config = dict(
    n_layer=10,
    d_model=448,
    n_experts=64,
    experts_per_token=4,
    d_expert=64,
    d_shared_expert=0,
    activation='swiglu',
    moe_layers=[1, 2, 3, 4, 5, 6, 7, 8, 9],
    router_score='softmax',
    normalize_top_k=True,
    routed_scale=1.0,
    balance_loss=0.00302,
    balance_bias=False,
    router_z_loss=0.001,
    init_std_router=0.0364,
    lr_router=0.000873,
    n_head=7,
    n_kv_head=7,
    head_dim=64,
    vocab_size=21792,
    norm='rmsnorm',
    norm_place='pre',
    norm_eps=1e-05,
    positions='rope',
    rope_base=10000.0,
    rope_fraction=1.0,
    qk_norm=False,
    attn_scale=0.125,
    tie_embeddings=False,
    parallel_block=False,
    init='uniform',
    init_std_qkv=0.0248,
    init_std_o=0.0,
    init_std_up=0.0248,
    init_std_down=0.0,
    init_mimetic=0.7,
    optimizer='muon',
    lr=0.00691,
    lr_mult_o=0.812,
    lr_mult_down=0.7,
    beta1=0.9,
    lr_head=0.00585,
    grad_clip=1.0,
    warmup_steps=200,
    schedule='wsd',
    decay_fraction=0.427,
    decay_shape='linear',
    final_lr_fraction=0.02,
    batch_tokens=65536,
    seq_len=1024,
    doc_mask=False,
    train_tokens=502900000,
    steps=7674,
    dataset='wikipedia_en',
)
Below are experts of layer 2 (counted from 0) of a mixture-of-experts language model. Rows are named router (the router's row for the expert), gate (a neuron's input weights, with its number), up (a neuron's input weights, with its number), down (a neuron's output weights, with its number) and show model dimensions 112-223. Each number is 128 + 32 x the weight over its row's rms, rounded and kept within 0 to 255.
Before each expert's rows: a language model's description of what the expert responds to. This comes from a sample of Wikipedia text that the model never trained on.

# expert 58
What it handles: Sentence-ending and abbreviation periods, including "D.", "v.", "et al.", "U.S", ")." and ".\"".
router [120  84 135 111 131 159 156 116 150 142 138 126  78 168 185 191 108 125 161 130 151 152 200 164 135 126 112 111 107 156 142 116  68 180 130 168 141  88 105 160 129 127 178  83 154  75 123  86 133 112 152  85  92 152  99  69 148 103 125 142 141 114 118 168 150  59 152 128 172 128 140 156 112 132 156 138 154 137 131 126 123 117 109 121 133 107 124 119  98 128  96 125 156 156 152 162 130 192 136 110 134  89 153 161 169 113 107  84 161 130 191  87]
gate0 [119 118 116 105 144 116 144 140 128 155 174 141 141 161 107 145 180 130 109 151 131 167 103 176 143 137 115 143 123 114 102 106 121 113 103 201 106 119 150 171 145 136 146 121 113 129  76 130 146 192 141 207  90 160 157 120 111 101 153 122 135 106 144 129 129 146 124 127 102 143 160 154 140 113 174 102 145 131 127 143 100 163 137 131  99 185 179 134 139 181 148  93 176 183 115 133 179 105 120 163 121 136  96  91  77 149  81  87 125 137 127 125]
up0 [127 154 142 151  83 108 125 103 130 132 143 149 170  68  41 125 195  99  96 145 125 117 150 195   4 102 137 135 105 160 101 106 111 117 167 160 187 119 182 151 163 173 127  60  90 113 134 107 109  76 140  67 146 117  59 114  74 148 143 113 244  66 136 113 153  99 103 146 118 132  79 158 109  83 126 144 144  92 156 158 132 110 152  73 159 134 125 128 106  79 136 142 141 119 154 148 170 175  86 163  88 156  89 176  88 140 148 119 105 155 113 112]
down0 [164 131 141 144 167 138 158 149 116 156 137 117 127 129  85 128 124 172 144 151 162 103 113 106 158 135 168 110 152 169 145  72 124 137 109 156 172 132 138 108 107 105 126 119 171 178 131 110 118 114  94 105 145 146 125 147 107 175  57 135 129 110 103 148 103 152 170 152 160 135  56 144 142 119 121 109 214 123 205 139 142 118  96 174 126 157  75 141  82 148 124 101 185 135 114 135 146 105 157 181 112  87 102 131 133 117 127 160 153  85 149  81]
gate1 [138 167 110  48 129 108 145 170  68 196  75 148 180  97 104 149  78 121 102  70 121  95 117 182 117 147 118  92  90  58 144 111  54 154 154 132 148  90 146 113 157 123 107 136 112  83 120 163 115 164 161 105 102 116  93  87  86  93 144 136 136 115 102 127 144  98 156 158 161 148  59 118 181 166 183 127 136 139 114 112 141 132 146 201 183 102  96 113 147 111 187 109 158 160 155 129 191 148 149  75 159 143 150 142 163 154 167 113 147 133 177 131]
up1 [146 179 130 185 105 190 128 151 162 126 148 170 113 144 117 193  68 122 166 108 124  77 141 165 108 132 114 250 146  70 149 136 115 127 111 106 136 151 148  81 111 119  78 193 122 137  96  78 157 129 162 141 142  74 127 152 119 148 119 111  44 117 157 114 141 133 102 106 124 120 218 134 109 107 128 167 132 134 161 151 176 144 175  98 159 163 130 134  64 100  59 116  85 148 142 138 103  25 107  85 160  90 135 113  95 101  99 162 141  82  88 108]
down1 [111 124 154 158 139 140 152  96  99 144  79 115 121 159 144  92 246  90 132 139  42 144 150 172 145 118 206  40 123 159  95  88  72 107 175  82 179 121  66 134 112 100 132  72 160 156 132 150 137 151  63 150 136 139 135 138  85 193 111 152 181 155 126 132  88 169 112 149 165 110 118 167 144 129 126 106 122 159  94 102 147 134 110 217 119 135 129 148 156 191 177 121 124  62 132 149 197 158 133  79  56  89 109 153 155 142 133 136 145 165 119 112]
gate2 [141  81  85  85 128 139 149 114 156 116 102 160 117 119 115 155  98  80 120 141 177 108 152 113 122 118 107 105 175 127 153 151 151 121  98 120 122 185 116 124 166 164 137 125 128  67 100 130 114  93 131 113 139 197 100 118 118  90 163 124 133 109 198 204 119  97 158 153 124 102  64 145 149 172 135 123 129 114  93 112  99  97 126 121  75 198  79 102 114  96 156 124 121 113 125 198 138 173 144 135 207 147 105 124 123 145 144  70 143  93 152 132]
up2 [152 110 142 115 146 155 116 145 143 114 124 104 114 182 156 167 156 128 127 149 161  94 158 136 122 133 149 130 115  77  95 121 125 104 151 121  78 161 133 129 130 134 154 149 119 125  86  78 128 119 187 164 129 146  73 103 156 189  92 116 114 129 124 154 131 114 146 163 135  54 169 118 106 125  97 136 182  74 119 162 114  82 120 120 175 114 126 161 123 127 210  92  87 146 140 181 179 103 158 121 169 218  75  97 179 147 135 107 148  83 102  90]
down2 [119 176 218 126  88  91 109 125  85 106 109  80 199 154 158  48  86 115 123  86 128 136 105 122 136 129 134 145 135 178 124 140 146 137 113 127  86  68 127 153  80 155 126 158 118 140  84  99 155 133 148 154 169 143 130 150 105 134 169 134 132 107 116 136 115 164 162 104 123 170 219 100 141 151 149 166 126 125 110 125 132 139 156 185 193 132 104 120 173 144 129  78 131  76 169 110 155 175 117 143 157 136  85 107 115 156 125 118 138 110 130 138]
gate3 [ 94 119 104 124 130 164  54 142 130 137  92 111 136 179 125 172 128 103 152 129 132 150 122  94 102 158 189 115 105 132 138 115 142 192 123 107 100 129 109 151  94 110  88 131 153  91 125  90  94  94 109  64 108 172 123 120 135  92 100 140 175 136 145 158 155 142 119 130 156 112  99 160 134 178 142  83 103 172 130  92 136 148  75 146 136 170 123  84  85 105 187 104 100 150 108 112 141 152 143 185 157  87 165 151 122 115 148 121 111 145 178 128]
up3 [142  89 170 123 160 163 146 128 184 118 130  98 173 111  91 176 112 115 157 163 169 118 138  98  79 145 111  91 105 113 145 102 128  66 135  70 134 126 172 107 141  70 138  56 171 162 173 128  49 106 100 103 134  88 153 123 170 184  89 162 175  99 161 100 137  94 143 132 154 123 126 109  94 157  98 141 124  68 128 108 122 131  95 133 123 115 131 123  91 107 169 169 146 142 102 113  90  91 112 140  35 116 123 136 151 113 116 155 134  40 163 157]
down3 [104 180 123 136 127 179 112 122 125 130 115 129  89  81 100 149 160 132 143 132 158  92 155 135 105 151 182 109 114 121 111 108  86 194  90 102 147 178  91 129  97 110 142 124 100  85 170  95 167  76  99 112  87 133 128 211 113 158 142 113 128 147 169 152 135  49 124 165 209 164 127 131  88 197 111 110 136 137 143  98 130 113 133 132 116 178 119 117  23 161 127 143 106 163  91 106  97 170 118 122 114 113 148  95  80  99 125 104 110 102 148  88]
gate4 [115 107  91  90 129  95 110 144 162 132 138 141 149 121 150 172 122 196 127 155 122 130 109  72 185 117 117  90 116 143 147 121 157 182 113 121 147 125 138 115 106 156 125 118 206 128 175 173 141 116 104 169 139 145 132 156 148 131 163  92  96 104 162 150 130 138 155 129 144 160 142 118 144 185 184 112 169 176 152 161 144 141 102 139  64 236 141  83 127  63 145 109 115 155 100 176 150 178  83 121 101 106  88 175 178 147 138 124 119 217 103 153]
up4 [ 98 127 118  63 138 135 131 144 156 162 163 132 174 106 122 152 134 106 155 121 158 148  94 135  98  95 105 100 104 142  65 101 177 115 133 149 142 144 123 143 133  88  85 123 143 153 167 130  80 113 125 154  98  85 131  79 134 192  98 101 172 101 134 100 153 111 136 152 121 124 200 153 109 172 139 162 123 129 146 113 196 146 112 204 134 144 165 143 129  90 106  96 154 109 129 149 105  99 118 124 170  96  88  85 195 120 132 105 152  95 117 159]
down4 [111 115 110  46 172 125 134  86 175 150 104 136 113 100 132 149 134 111 182 185 155  86 133  64  76 125  60 126 104 113 141 142 151  85  98 137 129  94 136  89 140  79 114  68 124 123 148 126 108 103 116 159 140 151 132 126 168  96 111 107 137  69 100 121 142 130 164  95 141 116 197 157 143 205 199 187  86 141 118 108 114 111  98 105 108 122 156 130  61 126 149 127 142 102 125 117 105 131  56 143 123  46 115 107 214 121 182 102 159 122 111 171]
gate5 [119 141  85 178 111 163 143 147 103 113 187  65 150 124 152  64  62 141 124 127 152 123  82 155 227 147 116 199 146 151 138 122 126 144 119 157 112 127 170 103  87 134 178 154 187 136 119 137 111 159 111 157 121  77 150 107 179 111 120 126 108 117 119 218 175  90  92 143 121 157 225 146 128  98 173 131 159  88 114 119 144 114 116  84 127 100 180  84 171 126 122  72 111  33 151 109  99 117 150 130 124 163 126 136 128 129 158 128 134  81 127 133]
up5 [115  68 103 187 159 147 111 123 141 105  91 113  90 158 136 111 174 133 171  85 137 127 107 118  91 196 123 155 136 153 110 121 136 166 140 154 125 149 128 120 146 137 170 126  89 129 139  35 154 125  98 170 122  89 178 146 110 174 152 125 121 139 109 103 140 138  73 135 187 115  49 160 128  87  85 176  94 113  93  53 112 144 109  90 113 185 163 159 141 204 142  97 146 107 132 115 108 150 114 125  70 113 163 103 157 184  92 176 141 121  94  78]
down5 [ 94  86 147 139  76 175 164  76  87 155 113 129  85 181 143  67 150  83 119 157 167 122 112 102 164 182 169 111 104 111  89 255 153  94 175 143  85 134  79 181 141 113 141 113 113 148 163  89 158 128  76  96 107 150 104 149 105  66 181 139 148 144  68 142  95  68 101  97 150 109 152 195 131  56 123 212 133 112  74 120 171 146 107 107 156 132  77 162 151 138 138 158 201 148 129 152  69 184 126  99 189 168 109 130 148 133 119 170 145  92 135 115]

# expert 31
What it handles: Closing pieces of foreign names, places and taxa, such as -iba, -idae, -alis, -ić, and country names India, Japan, Italy.
router [105 149 125 191 115 105 124 159 190 138 131 180 105 126 129 154 111 138 163  69 185 148 117 124 162 167 101 135 140 154 146 114 118 137  89 130 127 116  74 151 163  48 108 113 107 106 113  97  87  70 158 106 114 134 125  51 127 116 159 176 123 167 173 150 120  36 130 166 150 156 155 137  60 149 207 169 103 119  85 130 104 125  89 152 120 106 135  71  84 115 136 137 118 134 126 136 137 116 153 126 107  62 122 151 131 123  99 111 143 162 130  85]
gate0 [105 101 155 157 119 104 104 131 142 121 157 197 170  89 165 108 123  90 140 110 149 139 170  78 124 185 168 109 109 102 125  89 109 148 117 100  93 132 100 175  98 165 137 109 134 144 117 167 131 109 129  99 126 149 204 147 124  82 114 161 140 142 104 177 148 117  58 114  60 141 185 121 132 142  89 161 179 119  70 164 152  99 112 103 107 168 129 154  76 110 162 120 148 164  88  96 102  89  65 156  83 160 127  66 152 114 109 111 166  90  73 135]
up0 [115 116 179  53 129 125 162 159 104 174  89  89  97 139 121 156 150 121 165  68  85 132 173 176  91  84 144 181 169 135 118 151 123 178 135 134 122 132 176 139  67 109 148 104 180 134 120 109 164 116 152 154 153  78 100 122 165  89 137 132 154 171 122  39 131 131 129  87  85 111 143 122 162 144 143 125 139 144  91 133 164 121  87 121 156 146 120 161 163 109 115 113  47 171 104 134 115 169 173 140 150 153 119  87  99 172 161 107 139 106 136 119]
down0 [147 109  96 137 129 148 146 143 168 176 118 154 115 196  76 149 172 177 137 104  94 193 203 152 183 106 166 115 173 123 127 153  96 126 160 133 217 155 116  93 140  85 131 157  79 139 106 159 152 101  80 138 131 136 147 140  99 112 139 120 158 121 124 120 133 133 170 134 139 136 107 189 104 163 122 171 101 142  88 134 153 116  98 115  20  42 158  91 147 127 117 140 127 102  92 174 153  95 159  72 145 150 122 115 105 157 129 158  63 101 136  77]
gate1 [171 157  84 168 174 124 126 109 119 117  56 146 168 128  97 111 158 141 117 115 153 149 113 185 157 137 189 144  80  89 195 104 131 151 138 132 122 121 109 142 145 165 151 125  71 184 115 134 102 123 108 124  87  98  82 118 143 101 160 130 128 153  97 116 112 170 125 105 131 119 139 140 148 192  72 127 128  84  61 180 184 112 145 189  53 107 148 114 115  79 106  90 131 152 151 158 143  76 109 122 154 104 179  88 173 145 180 162 179  83 118 110]
up1 [140  95 148  81 154 122 135 132 179 193 110  22 106 127 153 115 142 166 137 124  89 141  79 117 169 164 122 144 135 106 147 181 160 127  89 191 182 120 113 131 123 116 105 164 134 106 145 167 118  98 134 146 109 114 161 121 160 220 135 123 117 100 134  59 163 170 125  42 101 128 175 155 110 105  95 153 144 189 114 139 120 165 141 197 164  80 118 181 148 125  84  93 185 143 113 128 121  77 131  88 183  91 137 100  81 142 177 120 110 103 121 123]
down1 [114 104 144 136  87 177  96 153 110  99 133  83 149 100 147 107 123  99  75 138 133 160 161 162 178 169 128 149 103 101 173 136 118 159 115 187 128  91  90 154 156 173 137 139 125 153 152 150  65  93 101  93 106  97  99 135 182 112  98  69 121 177 177 152 124 130 153 106  99 125 139 131  86 119 157 123  79 170 164 130 119 122 155 129 106 149 116 134 138 107 113  83 118  99 108 156 140 234 162  73 139  50 192  95 132 115 164 141 152 116 132 188]
gate2 [152  34  78  59 126 125 167 171  97 154 187 121 140 255 130  54 132 130 109  92 170  86 130 162 153 157  87 128 102 108  97 107  65 138 147 175 106 115 159 134 104 129 107 119 151  84 100 114 145 135 111 143 135  81  79 117 143 193 175 149 144 143  94 145 196  86  83 101  82 103 106 161 158 133 157 151  63 190 152 108 146 111 156 115 136 129 139 126 117 103 132  74 125 113 111 157 120  98 223 135 119 139  98 138 143 104 106  66 158  68 151 178]
up2 [138 198 134 159  91 145 122 149 105 138 110 120  95 111 159  72 163 132 120 137 110 153  93 162 104 144 148 111  92 109  64  82 140 123 129  57 102 132 180  65 111  82 153 145 124 118  75 126 195 151 122 135 122 145 182 106 106 184 154 113 136 120 176 132 168 159  77 134  86  64 126 140 155 178  81 170 120 131 144 149 138 123  97 109  68 179 138 125  98 166 155 170 193  83 165 146 146  86 190 169  85 190 125 107  88 153 102 125 116  84 164 193]
down2 [111 140 131 212 111 164 143 159 123 156 143 143 106 144 156  85 152 140  99 135 135 165 104 166  82 134 120  98  82 126 107  55 117 123 106  76 130  75 142 108 123 136 146 138  59 115 124 100 128 177  99 182 133 128  96 170 108 221 136  60 166  86 178 140 132 178 140 107 111 121 121 113 164 120  98 152 151 166 113 127 133  58 120 128  29 116 131 151 101 160 133 123 138  64 137 103 125 132 145  81 124 179 165 166 150 169 140 142 162  91  82 145]
gate3 [135 146 106 215 171 140 141 175 125 149 112 149 128 133 108 118 105 165  88 120 102 174 144 134 125 180 129 124 116 124 136  96 133 137 131 174 129 124 154 135 142 123 126 145  90  83 103 137  61 151  78 131 183  99 119 133 179 137 171  84 114 165 176 107  98 104  87 123 114 136 147  89  62 117 188 148  84 121 116 153 102 102 166 106 144 153 105 141 121 113 165 139 174  81 190 144  97 102 120 123 152 135 126 184 113 155  94 101 115 163 158  90]
up3 [131 155 179 162 106 125 110 138 123 121 151  96 145 165 176 125 104 143 114  70 108 115 170  92 112  95 158 185 161 133 138 155 168 144 109 109 116  63  88 112  83  87  82 128 164 104 135 152  99 122 184 121 182 167 162 144 144 110 155 121 169 149 134 109  97  76 136 100 166 100 227  98 104 126  76 105 120 138 117 151 127 109 104 185 109 113 137 164  82 102 101 133 118 125 101 119 110  98  49 177  81 104 138 147 151 125 114 143  71  91 128 125]
down3 [115 130 113 105 119  87 138 112  69  91  90  80 110  64 114 154 135 116  96  86 139  64  91 108 152  55  66 105 118  96 134 155 108 108  99 162 147  50 163 115 140 163 114 114 168 128 164  87 113 104 138 120 101 146 107 142 159 106  17 132 138 155 138 112 125 115 128 156 103 128  82  77 148  67 131 175 129 129  98  98  75 109  90 108  93  81 120 116  63 123 164  85  99 150 130 204 150 130 163 183  88 139 113 106 103  86 100  93 139 146 122 174]
gate4 [113 127 124  76 144 120 111 101  94  83 110  72 139 158  66 161  64 148 140 133 112 131  97 110  92 128 116 184 108 158 145  80 157  89  94  78 129 134 126 108 167  94 126  73  98 132  49 139 162 126 149 111 108 109 109 132 134 203 144 133 150 163 153 136 141 119 141 122 177 131 101 145 126  94 131 101 105 153 152 116 167 137 106 181  78 158 112 135 117 127  87 136 147 135 127 235  67 144 114 137 100 135 176  84 199 129 127  54 176 171 149 104]
up4 [141 133 121 144 126  89 131 131 121 111 110 111 147 173 104 118 121 142 191 111 165  85 194  84 105 212 156 136 140  91 163 150  89 106 112 168 131  88 148 149 137 138 131 155 119  99 141 139 111  95 151 121 103 149 122 152 106  96 156 154 146 142 102 123  97  95 145 140 213 137 127  94  84 132  78 106 158 141 119  97 126 121  44  73  85 112 133 137 111 128  70  95 143  88 137 237  87  96 134  96 136 112 102  91  95 178 158  91 151 170  65 137]
down4 [ 95 187 150 155  64 150 130 120 150 136 141 142 108 172 107 118 125 165 131  56 143 151  79 149  85 165 146 172  95 119  62 137 159 123 112 133 105  88 131 133 113 111 100 132 181 128 121 126 190 155 190 147 151  70 136 155 116  92 138 131 112  86 142 182 106 132 138  88  88 117 169 157  93 129 142 131 149  25  81 108 134 120 157 116 176 150 174 109  83 149  61 104  65 152  99 149 152 106 157 182 167 165 136 102 168 107  11  60 128 209 104  85]
gate5 [126 147 124  94 122  87 185  97 133 143 115  83 145 185 129  98  65 152 130 154 126 161 175 115 141 155  84 108 126 142  90 111 123 114 129 142 122  98 127 114  99  78 153 118 135 172  71 130 137  83 155 151 117 111  88 178 121  68  77 172 111 173 146 103 137 125 121  98 181 148 191 125 140 178 177 124 126  70  89  81 135 119 152 156 162 113 150 183  64 121 178 143 133 136 166  82 195  64 109 150 171 150 147 117 141 138  93  86 133 122 102 170]
up5 [154  96 108 162 119 134 138 126 184 160 146 170 168 147  95 157 104 150  86 145 126 111 117 154 158 127 123 132 142  84 115 113 115 128 114  97 194 130 104 135 126 140 144 114 106 155 125 163  68 192 131 100 109 114 115 130 156 154  93 171 147  67 140  79 126  98 109  85 143  99  49 175 111 164 131 188 150 177 177  85 198 147 180  63 160 119 146 148 119 151  84 100 147  93  99 134 128  86 121 117  69 148  81  89 141 121 184  96 144 136 165 159]
down5 [134 133 131 170 143 106 142  91 108 101  80 134  71 169 144 104 114 125 151 123 143 105 164 103  76 160  86  69  97 149 105 119 108 171 138  67  89 188 161 144 106 148 166 151 126 142 147  75 201  56 129 149 153 177 109 201  81  26 152 139 135 142 153 106 144  96 163 119 188 103 112 163 119 221 166  95 118 126  91  93 139 137 171 142 108 170 102 150  73 137 174 133 137 159 153 120 177 141  90 111 134 153 115  70 121 153 141 142 140 130  89 139]

# expert 17
What it handles: Sentence-final periods, semicolons and double line breaks ending paragraphs or table rows, just before == section headings or new infobox blocks.
router [146  85  89 153 168 160 119 154 167 123 190  63  80 111 107 130 133  97 186 128 121 133 158 185 169 190 103 118 138 166 129 104  89 136 130 143 148 210 150 120 185 108 171  89 122 123 103 169 115 110 171 127 155 190 128 120 155 116 206 133 139 123 102 151 130 112 164 199 209  88 118 140  92 121 113 154 104 114 164  98 126  96 148  86 116 127  70 109  96  83 139 145  92 161 152 130 100 124 157  74  82 169 102 146 132 127 134  89 124 120  75 147]
gate0 [112 133 167 103  98  91 156 141 104  92 191 105  99 105 105  98 116 227 114 127 113 131 150 220 112 101 109  98 101 101 126 115 140 184 178  77 153 146 156 132 160 130 140  98  93 127 136 141 170 128 129 156 153 127 161 132 168 193 112 162  95 151 173 102 120 146 159 155 106  83 123 166 117  68 103 140 128  83 158 154 129 167 114 163 133  86 135 102 223 159 136 142 122 185 129 122  97   3  68 126  69 133 179 138 157 111 127 165 118 130 117 135]
up0 [148 171 128 122 132 125 185 120 129 108 187 136 116 160 117 122 180 108 156 158 172 147 139 134 102 154 115 213 130  78  88  85 164 164 128  79  94 162 162 118 115 154 140 137 118 136 150 119  95  57 157  78 153 132 105 124  88 133 115  97 120 105  47 122 183 107 159 161 169 107 109  85 148 119 102 204 163 193  62 103 169 117 143  91 125 111 145 132 126 150 123 202 147 164 132 130 197 170  89 131  98 113 141 150 120 144  84 124 163 101 127 161]
down0 [117 107 131 180 125  91 119 119 128 166 101 146 118 139 139  29 167 149 133 118  79 162 105 193  89 104 126  76 130 143  96 202 189 132 105 154 153  87 153 136  64 199 101 157 191  90 115 127 144 152 160 142 146 121 138 111 112 103 117 122  69 142 131 138  75 150  83  94 115 156 193 159 110 135 143  85 116  82 161 146 170 118 119 134 124 114 123  76 255 161  71  83 152 123 110  48 139 164 107 174 162 127 158 117  89 147 108 114 146 116 135 145]
gate1 [148 114  89 122 154 144 100 146 143 124 152 111 165 159  62  96 149  98  69 103 127 178  98 183 124 136 170 134 157 121 161 136 172 139 116 120 155 111  88 122 130 126 190 161 149 117 202 115  99  92 112 108 131  97 103 128 147 143 103 113 120 123  59 160 145 114 169 138 116 103 122 153 115 152  61 130 144  75  97  60 122 121 157 100 127 117 112 130 167 124  94  97 139 163 130 121  87 162 112  75 121 137 154 127 149 130  94 147 194 131 108 129]
up1 [114  85  99 113 172 111  88 106 123  88 166 164 161 110 118  98 125 135 119 139  98 175  97 162  95 118 153 150 131 148 139 109 171 148 201 116 130 119 119 171 116  90 153 143 135  99 162 111 141 158 131  90 120 132 179 125 160 143 116 109  36 119 110 137 128 129  99 170 176  67  84 159 159 114 158 138 143  92 125  77  96 171 151 129 116  46 166  85 118 107 110 161 131 172 119 139 104 159 139 139  38 176 134 153  87 160 122 161 132 107 117 119]
down1 [ 49 185  85 109 123 152 108 137 148 155 151 137 105 142 165 129 118 178 104 135 153 164 134 142  75 117 168 129 145  95  95 136 110 125 190 135  97  58 130 125  92 136 147 147 190 148  89 143 151 177 177 118  78  94 128 169 112 154 101 149  59  65 154 128 119 131 165 175  99  98 121 112 127 208 123 160  97 160 127 128 196 134 162 200 143 110 124 141 119 104 147  79 164 142 149 105 137 228 166 199 109 161  75 150 162 131 104 134 114 118 134 180]
gate2 [136 117 225  40 124  74 112  76 132 122 105  71 107 155 150  94 111 173 139 166 142 194 153 112 124 155 123  93 158 125  93 131 106  95 165 100 115  85 102 151 149 155 136 117 123 137 152 145 146 128  99 133  97 172 129 131 120 229  75 136 178 106 166 152 159 110 118 106  53 122 192 155 101 193 146 123 114 135 129 125 138 143 168 140  96  24 174 125 181 160  45 116 122 150 143  71 114 161 122 139 204 112 180 128 120 120 127  83 144 112 167 114]
up2 [112 190 151  99 128 158 136 113  95 125  91 155 139  97 141 122  90 118 112 122 135 175 159 133  41  79 164 184 132 103 118 161 123  99 120 122 145 192 113 129  63 127 136 120  77 134 110 150 124 155 133 123 120 135 165 116 173  82  59 176 146 133 130 111 109 170 112 121 187 149 178 129 161 137 144 136 144 117 181 103  94 157 137 200 158 106 137 121 174 127 157  99 117 123 138 107  81  82 137 191 214  56 165 146 138 127 113 126 114 116 215  94]
down2 [121  80 125 120 136 187  82 166 142 124 154 110 120 121 179 107 204 130 106 117 133  79 172 126 132 133  92  52 122 123 128  83 142 158 136 133 121 157 136 115 151 135 146 133 103 103 112 142 105 105 123 150 122 120 138  85  90 163 128 116  94 189 103 126 124 124 127 152 110  75 154 144  71 132 135  98 121 155  82 122 189  52 123  79  97 132 144 162 154 112 127 229  96 148 132  80 188 203 128  73 146  85 104 136 139 122 136 137 113 147  87 156]
gate3 [ 96 104 143  71  96 137  96  97 136  84 134  85  98  61 134 109 123  70 127 139 141 152 118 114 149 198 112 124 127 131 163 156 121  86 110 160 110 182  83 143 158 132 153 128  89 114 171  75 104 157 105  92 125 198 152 115 159 106 171  96 110 131 170  79 131 139 173  71 135 118 190 124 134  41 191  97 173 117  90 176 120 149 191 117 144 100 114 165 154 105 128 126 118 108 178 158 159 132  93 111 134 173 127 125 153 153 123  86  85 173 114 121]
up3 [104  86 169 181 118 122 145 116  99 169  99 190 153 193 114 107 118 147 119 117 135  63 127 112 168  91 103  95  90 178 112 185 100 139 112  97  95  69  84 157  95 103  95 140 158 133 108 121  84 131 165 181 168 109  99 157 114 130  97 117 115 135 117 136 134  72  97 188 112 127  85  99 108 138 115 141 146 135 155 131 171 163 162 144 120 116 131 151 171 161  75 135 142 132 135  92 194 154 112  97 179 129 173 131  96 141 131 179 157 169 147 130]
down3 [115 187 171 143 160  87 126 136 136  89 122  98 101  78  85 160 149 125 154 153 165 116 193 135 106 150  91 127 139 113 188  76 141  95 143 214 122 144 136 171 131 105 122 134  91 169 100 136 164 101  88  84 110  78 116 102 134 128 175 164 147 114 159 137 161 180  66 108 168 127 192 158 172 149 136 114  95 160  92 153 138 121  87 105  81 128 138 128 117  76 156 126 160 138  96 125  89 151 100 168 101 127 105 157 153 116 155 120 144 139 140 182]
gate4 [171 156 165 158  98 123 104 129 136 133 136 137 177 173 142 150 238  85 217  69 104 132 165 108  62 140 146 164 104 146 125  81 152 115 136  98 109 111 137 148  83 176 117 113  91 111 196  74 148  71 104 147  92 130 194 131  77 178  73 115  80 114 112 149 155 116 147 138 140 125 149  95 133 154  56 105 156 105 162 143 140 138 136 165 158 157 165 171  90 135 145 110 117 193 162  84 116  28  84  95  55 160 167 159 112 143  80 128 135 136 173 149]
up4 [ 99  91 118 146 135 153 162 102 122 121  83 169 100 171 137 144 114 143 113 128  85 127  80 161 160  78 114 139 110 185 152 117 179 164 116 114  80 125 146 101  80 103 138 122  99 169 101  48 169 163  73 105 118  85 167 175 129  66  83 116 195 111 117 176 136 108  97 135 167 146 179 109 131  59 152 135 155 154 126 163  72 185  80 175 127  85 127 130 197 152  97 152  73 112 166 112 142 110  74  96  68 128 137 109  79 159 116 114 164 116 156 103]
down4 [175  76 133 145 132 124 112 105 122 168  81 131 103 120 143 163 182 167  92 123 176 120 101 152  97 142  84 130  73 127 124 138 113 138  54 138 131 142 178 103 178 149 141 177 175 141 130 142 135  60  78  94  91 119 114 119 114 115 178  99  93 120 142 128 157 128 157 104 143 107 113 130 150  60 145 117  75 183 145 127 178 119 183 166 108  97 143 145 165 136  87 193 104 157 112 184 100 123 135 158 189  80 136 110  76 173 124 113 141 173 110 138]
gate5 [110  96 137 168 155 165  63 123 116 121 130 144 202 116 105 127 183 109 120 122 146 138 131 141 139 134 142  81 126 121  91  58 133  79  87  98 116 156 151 149 146  98 190  90 155 148 105 189 117 178 165  41 110 122 150 116 140 155 113 113 169 126 155 111  83 133 126 160 138 120  83 141  94 118 116 137 119 128 157 126 123 116  96 175 137  86 120 105 182 112 147 140 126 179 105 123 159 113 169 113 111 155 173 153 149 123  87 176 140 153 148 127]
up5 [139 111  96 112 120  40 121 148 110  57 185  94 175 100 172 180 126  84 140 157 104 198 127 172 162 135 128 144 134 144 122 109 132 164 156 144 102 148 138 118  78 131 154 123 107 128 126 146 132  86  81  78 130 107 111 100 134 102 185  97 115 163 108 135 146 150 148 134 125 130 145 126 121 179 120 182 101 130 132 125 139 138 168  78 123 125 120 103 147 112 178 183  86  79 118 152  88 139 158 121 124 115 180 116 111 117 145 116 149 105 127 125]
down5 [126 139  88 152  70 131 148 164 119 169 119 119 153 150 153 143 142  92 104 170 149 109  99 114 144 144 123 148 127 103 133 160 135  69 119 169 103 149 130 154 137  90 155 196 129 158 142 152 165 181 179  89 116 131 180 163 132 133 112 132 137 128 137 147 147 119 113 141  96 123  84 122 136 125 195 150 150 126 177 155  99 141  72 161 130 106 169 153 120 107 170 141 167 116 146 149 126 196 167  84  69 155  92 172 115  81 100 172 163 125 153  93]